python train.py --n_layer=14 --d_model=320 --n_experts=32 --experts_per_token=1 --d_expert=176 --d_shared_expert=512 --activation="swiglu" --moe_layers=[1, 2, 3, 4, 5, 6, 7, 8, 9, 10, 11, 12, 13] --router_score="softmax" --normalize_top_k=false --routed_scale=12.3 --balance_loss=0.00487 --balance_bias=false --router_z_loss=0.001 --init_std_router=0.0155 --lr_router=0.00143 --vocab_size=32000 --norm="layernorm" --norm_eps=1e-05 --tie_embeddings="early" --optimizer="soap_variant" --lr=0.00264 --beta1=0.95 --beta2=0.99 --batch_tokens=65536 --seq_len=1024 --train_tokens=391500000 --steps=5974 --dataset="wikipedia_en"
Below are experts of layer 3 (counted from 0) of a mixture-of-experts language model. Rows are named gate (a neuron's input weights, with its number), up (a neuron's input weights, with its number), down (a neuron's output weights, with its number) and show model dimensions 280-319. Each number is 128 + 32 x the weight over its row's rms, rounded and kept within 0 to 255. Numbers have three digits each.
Before each expert's rows: a language model's description of what the expert responds to. This comes from a sample of Wikipedia text that the model never trained on.

# expert 2
Description: Latinate word prefixes
gate0:146123094109197154098156112107112089090112084124090134100111190177150138121111089093181110101166069099118182171078116147
up0:138146111096169149140121085097136126088178128125055082129132220148159162111130116118143142076120035157137150097101128179
down0:097181147096205104189152118134186024129168087074115116154116151110115118160125105120115095134183112126138141079107128146
gate1:099074076127123143144144179172140119093164117094153091088066104184113105112134144121106156143120161150142135104122112145
up1:213127126159116155127127100114110134131133145133076228173220126120103180148077087142193109084102124051071158153111136094
down1:166100117097108137113158123118078129119155156091090152177178119085171131137118116146109092146081123086121155108125130110
gate2:143144151149153144088158134134065090123100173112131145159079119127115146140135120118094113075156153097158163109104109137
up2:131151148115113130104123122153102073126105165108136073051173100126060159136102130140122082152136155128131110103147102087
down2:110092183156161138114082168183097081149108124137180074170122131147135182161155145106143124087122101176087111120120079113
gate3:077041149138078109136198116086120196120155071100140150115099163103088112151119137098130092143160135153128143112162149185
up3:100132189089090150141172126059175150184124172113174109143082135099067116139145169161141127106140167179058113100128109144
down3:103100127127130134063158124168097151175065152129146095120148171194118127156090188135127119146159106065105151115107141166
gate4:148134083087185107120167137072160158119155129184141171128082100172138144154057105144125144144055070165107116159032118134
up4:148118102122154156125154132121140204137147176184130130114097126145112145167099135148120173120057089143055111163092100124
down4:159165158089194182119109138096118119174127095069087159191094105171139134121135100117143137111109127140146103135117125079

# expert 9
Description: Foreign proper-name pieces
gate0:176156174181083135072141173093098148109092114126174117159160188128152152081161189107114166112148133146173111120088147129
up0:112127092125146114100160185106165226109122108158110143162149129111158139122148090210129169090146134157123145115137128123
down0:136168083111151072078153174154096054159106112100144101088116168110123174134112122201121129156179171139101101177100138097
gate1:207111132117110195123110151151170140101155088097080122116090129121086107103107153155095151134149156152156116169085128083
up1:088092114170138072156091167160149172091181115157099088101078051055160112054195140116063137110114135114133181177105150151
down1:196135135089137114142105166096152136120071191128076073109060097122119077159100125133152174172151088162102106139142120097
gate2:139128112150060082186166137168170183160156144136152157098089124087168161099160107163137097077108098140072147161156127079
up2:151123119177133145163143137074129164163092117130076137120041111088137169139131156125201127137134125060098113129110107056
down2:155065137092076135111102105129068104079122161123115095138063113169105121135124082109169107106103116183151076161140118130
gate3:166112085152133165149192144137163138108099088145255146129042152158189141143151142087147161147110121102108083155089120114
up3:177134131134125146112148079122094109206126151057140117146127105108076143119213177102157139121093141096089100158168125153
down3:168101132103125129129165102118161115119120106117192121157107120164108070161126094132129123155083139124182073086232138143
gate4:134136150057141154130176133179147150146178172118124188142148078181100166132173154092153135050107129172122072110133141094
up4:101097152108144130153136109156117161113097088109089096111103182153167125124133142151124090115153117082112156059145086078
down4:103126106066148155082135078133152174157079150149137153132119079101138120114111154106124077110148169066091110172048141174

# expert 27
Description: Sentence-opening clause parts
gate0:135087146100096138154136141170139155140139091152111108146163159181144158156099096165067088089146094143171170178134173158
up0:100178127143134113096150164091097082132082109121170066131130127125115176122162142117072115134078094071147114159163139091
down0:115109065129180100095191178183141110111147093128134162121176153134118118126149126139153060171097169181144084092139110133
gate1:115166177068089170119162099103114110174126153124174115117057068134132120107089090108138141129158121126134104184122138139
up1:113182141103103136103121117110121093149165097185088119146103092144121136106079129130140146143128136082165090171120111245
down1:153172129135157112147207169129190079151087128129131165092105126149117101044155122118178130118146169124141128112075108166
gate2:141155122130097115172046123091146119139106184137114125171054161088115145139093143129132145080124152160136153111108090156
up2:142092142120139086074169152144126085164190068120182096080110082133151145164096124132208106143170155187141100087124136143
down2:190122110146086152147131106084135135102179153156121102105111101071092108116103164095155156161068090103110109139090077121
gate3:162129149168097129078120125141142077178124136093131173154147107117099127107158187174081133180106097130137112114127128162
up3:138092180111105089134100072100149077151116137102136128125111145117118124088199156177147145189102094127168117136089147145
down3:135118166091141205137153101129118117200099111108146152159092112150105166153127142170134116089166071164127130151099097159
gate4:135162130098123145181114121160158158138115176182069106096126141103134100155137181129067091138130150172120150128125091172
up4:118080064140096158133099157200137091110105147080048150162123084050131145109151105155115149093079104142135102126125133096
down4:152164077145136150104136179120161113141105110155155113097135097158119121173132117115137100155142168119128126083077059147

# expert 6
Description: Articles opening noun phrases
gate0:157067133102078140133194184118113166100112160138119163120183101096188171142139160064151168141122108170230141174129159166
up0:135095119141073137161115143135148146109088145075084158098108133095116054109124133144140174085150092043107185114138155159
down0:152168096170167104122123100183136119179128210101133142039106104090177193100113061124130144122142135105126154172153123126
gate1:150167131080038163144161130091160107159115112151119154145081089172230077116107139104092163076097106126095085119134172144
up1:100138124197111066125135155128135125135215118154146183199129147108078122094138116083123153181111164116116100089105184143
down1:090113137128134120094093147145127066078152185133164095086103152132089171112188151104123173136171144110107053119115124141
gate2:188106065117046151094155101119082103156117163098135143107176106117157203172101122111133099160141149128102101154145076090
up2:142134125130110086112114105092150089118147107109167122127092150125071122102172109098154102145116133091069120115158113147
down2:115221122137098168142157113147143176155115116152089145138115162104164120156124112173104146094102080116078156127128110078
gate3:064143131070143120132144157063091094122140150142149152061122092147128193123150083121117096139074118160145089123089176143
up3:146064100110119116158121160129161098168146131111123137161072098136120145090128142155101087163098170140140123156092095093
down3:125133098142078087091079133137148122082105112098091185148120155252152125171056145180093155133094050119163146159111141203
gate4:135084075138145122195147132156101132146094061126138105141120144180139103115146172202136134109139113146120114159127099127
up4:183092152113163186101144149102138069123126144133173143128124137132132132131115153108153132071080144132130071154172111117
down4:088104131078176083099169062066158052130188074108166145128165189129181206132160088123122112137151166120110104157132140105

# expert 23
Description: Proper-name word endings
gate0:152141148113171137102076206110078123159138153130175138115132129165187117195138125148101122143157140081201164116125180155
up0:119151136153130113137130120164085112099105048069125086102176120111084160107151160155087140114108088170114121185123114156
down0:153159121085115095216108162099162098113159151143143144134085150129121120164165121106100179129105127120113076163128194142
gate1:128142173063083072232123184103198152152140097139123144131161070127089132181161118113136137140158108133156200106117123107
up1:189189113122111150106114124181127170172158145110105114115178197182156105099140098201146131107095117139118104111183123116
down1:112108130114106156146083131121139146117135137146151077082152181142098052070141074131117121163148145135123164065109156087
gate2:135148103111130148118150142149105125135126118129099135162088082133095144108102089134118092151170176126169087100090134161
up2:164170150109151156131198139164166081106087157117153135168147123145155101142106106084207105137109196124162151108121132184
down2:200091133173127133123153101144106197129144116078113113079135137146118149142114135113156130160162128147067073104089130140
gate3:177159141103181121146137103122104165175115113156087098132134096079096079118144099153150128078118128149126126080129134074
up3:129123114096150095148062070105148123131136060177125171148093125120113095094074086079179130200109093156091118150142166140
down3:185112129163159175055130137082137151096140120099038122114110155125137077114117103106159086128136079147131099197103139109
gate4:059102174113185116112120117133128017191081152118119114153140104090144134126110072041165117150102171094123119163123168132
up4:140167098215069139094101147119142157148125119150097159138124082103082115184175213141087112123152091104136148142141077109
down4:118126156152064142096140189112145206121115180144128169120081147144142115077129126200188093129110093086105168130149195130

# expert 30
Description: Line breaks, pronouns, names
gate0:066151180088153122147121107135116177150186193136199160112139081156116136158129205103113149158144150147157149103134087156
up0:142121118066157097171109178081150132137151162123151138134161041149108137147080100151107123122146118150104210137128120109
down0:161106072126100122114154124159075178182129078211054150130160105155094114143146123108080063161184103141162067119143144109
gate1:133126092096139127139076163110183143096114111148127111140169122155156139128178094058149136084181125118138121128123133145
up1:145065146065076145138112193128203098143092144169108120135156146115132113156147150056104147133180106156134091134149149109
down1:109122166169072154119123113092156123130140134136140123081150145088105165115114164149094114201148139172105113157177128096
gate2:163125129068119156164146099106117149139114144093114165081087142129153127138168110155142107084118112135095126091096111092
up2:148089112115115094196117136084132145145087170127105079149122155099126131172131189082102123137147151121100119092087114116
down2:122105123134158138147186152119112108104159158111156192153122105179138160171169094146158127121146157123128116199093111144
gate3:160115089144154099112094159145114132109102174149130157133113139203108121116108099122192095152116115071095114151160122146
up3:107086121063117084102094123144153134129111146164138184104182134129151144117102106111122064127158106083131135126146164087
down3:162038068142123097094159096108153042106123117102144122114196148119129146102144128097043178088141079160134120178143190091
gate4:131170131143131146137097103146152151178157168138123121101110119091098097121136094177166205141167103179089126174195125145
up4:076175124119036117095166168081107132143065120138146075095142197137121162145118091148115152143079183105082062127102065032
down4:081121111098071183122170131066197092066143136147145102139171205106130093141119103048109132111066125136068082101145144127

# expert 17
Description: Thousands commas, topic nouns
gate0:152141103094180123128181128197107132135158158103096140098151104141105144116125091026099172037190170117152161143151108114
up0:069108170151118139184094174099128084146185132156088114144130157089166123129136167108135091123145104127131150132149091183
down0:133155144095135151095095150144092048150136098099107068085086148140090140077156149133122142144081120116182159160154129131
gate1:144179107206139178122107151134149100142123165128132117127138114173105074092105139140091173120114133119119136144093128084
up1:153143086157160140122106125117088110126156086111070113184098118164140098105142146079141164121110115112206151104080109070
down1:098091098103036157096146177084057148181134152169120086077143114150151080128113095153133141161110130110104167126155156122
gate2:135129111162110185090128125142107161071103132148134136074065128126127153150146171157150080143109070166154123162136132139
up2:151123189110092141138124123098170133147169118129137118170227164155152155127131119096122193078128190110127139102151136161
down2:208163107191167184174147148106125108175132195104083159119106124133096123086139121095116123061148126133179083131130185118
gate3:194127158112064135130156097136123042107164150136135145149152141104150126147138119173098150135092135134114169187134150115
up3:138074118103118125138128181087117102118121143119131145131205100100133159172123155188117151162154151107121159128125107147
down3:122134107129138174099140098112117094082124177121151098116130063081146139077098084151101136105136142136074130129080090110
gate4:026147081127080125174102176183087119164094154095125163117186170173136130201176123078064112172086104173099100121120150094
up4:138155153167099127102149199137110139125067119119117094104123120156117105195110134121053057152101075104153075082143111159
down4:141167164166123151148160111131165098138088106171189168127154154097097133144101103140180122128125148151049112208082117114

# expert 19
Description: Possessive s, auxiliaries
gate0:088139126155138153132118140121101140119089136040166066149071168110101122162109113068099093193108156096072115120152088119
up0:167136106141059117163108156119120102069092117125069141120084115118087167132122116175145093158131152127063133181148170138
down0:106117125125092114140183144102160173143126060175097114092155137170185098092160156135153116128130127218052074133096052114
gate1:076167110139094154125095123145122169167123170147163115172134135107145177117106143053128126108140095128082141134207133172
up1:165154101073103176141099064139108188164135118119191136078134128180145167066083178110173097111178082122104074092175118095
down1:161181146148119143158136140118135120070149103162109142100140089175135186096112143078139102076176159114108113106126107144
gate2:116103114122137136139138165136118044163127196118180120078120036113150146095142137085067120174155122123114080131181099152
up2:137128131135125118131192080143124097160124170177119063119130091095197149100165146116128141222157140160129077166160144169
down2:153221114135096114146144171139138135177065126092166080114176108139113173112133101089120142143144127113129134056116151134
gate3:175090118129051161138162150110155093094146124165160107156123102151101142139110125141147132075097167103095056112198120218
up3:129076154153162124096159129114080107134069079051156118103171093078106152187149117091081152128123135162124150173117090141
down3:117107087162064134205124139134114124130117144148109117142098173111124185166124143122119075101141109182149188140118087093
gate4:140132115064061187078138151116161095133139174149139153168105201164165092165165119085107198069120103106167120163124136138
up4:102119160147178100127132124124102147118087091071109082097136083087086155146177147111092096140096144169137130147126117105
down4:171109164097120132162111176087127105056036147105091133105198128166163094131111148118067113158177141146110072079109140156